Experts of a small language model.
Training: a variant of Adam for the experts, 700M tokens, 5337 steps.
Below are experts of layer 5 (counted from 0) of a mixture-of-experts language model. Rows are named router (the router's row for the expert), gate (a neuron's input weights, with its number), up (a neuron's input weights, with its number), down (a neuron's output weights, with its number) and show model dimensions 0-191. Each number is 500 + 40 x the weight over its row's rms, rounded and kept within 0 to 999. Numbers have three digits each.
Before each expert's rows: a language model's description of what the expert responds to; "gets" lists some tokens that make up at least twice as much of what it gets as of all text. This comes from a sample of Wikipedia text that the model never trained on. Tokens count by the router's weight.

# expert 12
Description: Function words and prepositions. Articles, prepositions and commas inside running prose, like the, from, in, until, and opening brackets before abbreviations such as (CalEPA).
gets: " the", ",", " in", " (", " from", " on"
router:451553536481591474469502488566504476490521452523521524491484468419450545555539520530501512645508468501526555472529521462472454508525513471469447471446476526484504484475571435570473454574466451523584504540434501500497516485480506496478547502485479505504463527531482429510495513462506522567495525525468519455443481512487516516465531435508500475520489498479474461425431533495548509515517453474486440484601471457505595529447481470557541552520460518517508496511526423467509527518510505412419488426456473567471473533554532450482415529412469526464420547494528529571507493491496542498
gate5:492542410438485497476536486515512478476486488469426532499603501451479451511486575504517495517450462485531550401428458522493525515552547461476452559529494507494478460540520482492496542521487502484502486461540559509483464467494578462419519457466378519509539507527458462553552438492475476502507529467497515475466488407462558537483543507557505482495484556492504486532465471546470415437556585521464495509437514542534494502501491547498462458505501556553507517548499526455520523529474496488481472543555352524429495538479545522431551522531455516546576492541533516462571520525491511455
up5:458466576505506484534434467491447564526499492496504564503416462507506504524542513376492507424513504573468451497524471486461470614423541505523547535471551461519496517478560468475467471505507530521523499515442476483560473470436532449471472479467536501479486418548522503484537541501470509496419540539437534538563520509460548432513533487541484514463528540536439486457533475414488476541449540528496423561482484500485495468539492556513493527423443454482462503500492492540449509489562541536467472492459555501544480466522456505585418546522511514505483503499520393523509589459450539529
down5:430493539483528518397447525505540438532498524514542481493538557492516522496458479457438498418434512558517405519516497541537478473495514495457490513464476569511536495442494513495592505454473476519442378596480509500523519441510503490454511514428515454513476482482486501486561435517467476471565468512493506482511493491476566464465518474437519460473504548594531507432486407448502486543582437494567487481509517517507508551513397430467500521560544481542527532489484579506511506545514496536551539497499457591437529523491468541520472454513512513452457468474497546463492476456437448505

# expert 15
Description: Digits and hyphenated compounds. Digits within years, dates and seasons like 2007–08, plus pieces of hyphenated compounds such as brother-in-law, second-to-last, year-and-a-half.
gets: "1", "2", "6", "9", "5", "8"
router:525494471573586558501485528552464477494433484517539446482467509470439532533479505502492471577515491520504511545565445420489492485539501482466522556509453431501486513487553479491467489560521592559498510519549567540466485572463456510484579509469441494485480502505525494507530527527492545491448478502534524533537529517431554505484527472485545462489456474550487530507494384486424582564531497519458535471433482529513472496453487508483538505524466501505567536489530497547459425511479555402480536383445501509442594505461507525471546431547519536495423506498473521498473591472541498447
gate5:523515440482540437526419468483476478477467514486493460551502490448481508457446530510506492522458542504508502429511413520451495545553450585563474414558513512431469507484543524505514514506543551471581465519527479530475455453523588495478537436433522536475467435514473515523489538469498564501492484518504529506469514540509550438518509551499532473523477488472507476560519563481497524490485534496469531439487579496461488493432486467500476495475521488567448485409530621564511509527524339527481507496533557578467522506550493371510562471512484510498537515502532484529479485509479544474
up5:474503504559447509458523551453504528427559529463498494495486537480549458500532493522504473478509467483466479458443477434489500519505400568444435522455466446453601559526494487528564523451521446538490517455464553498484499539469417470511511463479411506522522513539513467425453565490535613461416531497454508465513476507512509542524487451540513522495465505522439530465510461454441523510387537490491567572479478468534550531451520518476429476526557460452562515511446461457499441536417557490478501467514569513471493511508464567500474496491446493511522498434483520496508540469438486566
down5:454421538557512470468496488444497573568540558480519512463535530538492515557487496565466526551542452521511504480546505481468601516543522541473364499456455425510474487459552481498540441423579484525561431439515515454552508481561541505468517531474523545519502572495541472450438544474563457525499482498424479446469523478475514558442532503467501495484518481511442523551454461526492516439494497524445547490361449494511525526461489573527541492503518444476507506481464498440497448486437444496483487516488497537516501507423490502550462464510493544541505470470461499436489520476558455533

# expert 13
Description: Prepositions and determiners. Function words opening a noun phrase, chiefly of after a noun, plus the, for, that, which, their, because, as in List of.
gets: " of", " the", " for", " that", " to", " who"
router:533527517454519506434484531536501474453494396543552512490462481487514477480519521508524503563514500494495506542574582486499540528469500520509535503475534541529334494521429525500480458425487485582468538509465474484530544476507480524604514426543539523526480492552534443499321488457534524545512533492506471493539506567536494506484494513552530497536527474503470493601450455518519475517507516478491490486582501546514480456546535540535484483518502475470504514511530410490535508527506504481465513473393531478493457522499491489540521462560495561552550561463536507496438512533474410498
gate5:459544504544480415464493518551460435492508547501465479486437510436545486532504465489505532476482497549485514543456459503411503568518463544524498518522536464441427510430536555514444475478560465497428484472540515485505516548537477390471403493538525549542483507506471477480517501457475533488449481565471490457476562510552515521518548465515567429506518542564512477527522598455527464442533497496492554466503557589553523515500526484421533419443511443533443520478498479554505530532544490453498461579556532490475472529476510505499463433546506511461548467486568573501596506500473525485
up5:469546517435498515501489504595472533448501553471476445543515490493543518540559482490547491466522461523490520556510484464480452512545473579464463515478494486484467465540518507486428469498512409569464510487489544378462528455532530401479431496504499469475461537477495525493488533448498523450478513618577465475463518556503493490509517489536519467516529593542493452495504567507520471449489521437485553526482483566585504498560521393494535463486550517485459519450555429532440440525405500472471484602457529452544430496487541526532463473493487505474543470511528479520477448525537488492
down5:540538533438512468550521482449468545499515562574459499499468486499474443497470541507541482499559502496450501497441532488514508566502503438503457562520496501566510427555543563453498474555499510546569553492506535470549493435511481459502573483470473515452512479483468483444556533562569500423524544547490508507437505554477390477477503523482547456532542519492453502554489487508525552503487553535507485554547505467540557494504538475529456569462507551388486492460599542492515481551445506418459478491400500472580434451540459515516506466549492483526567564494504546494479468522472502566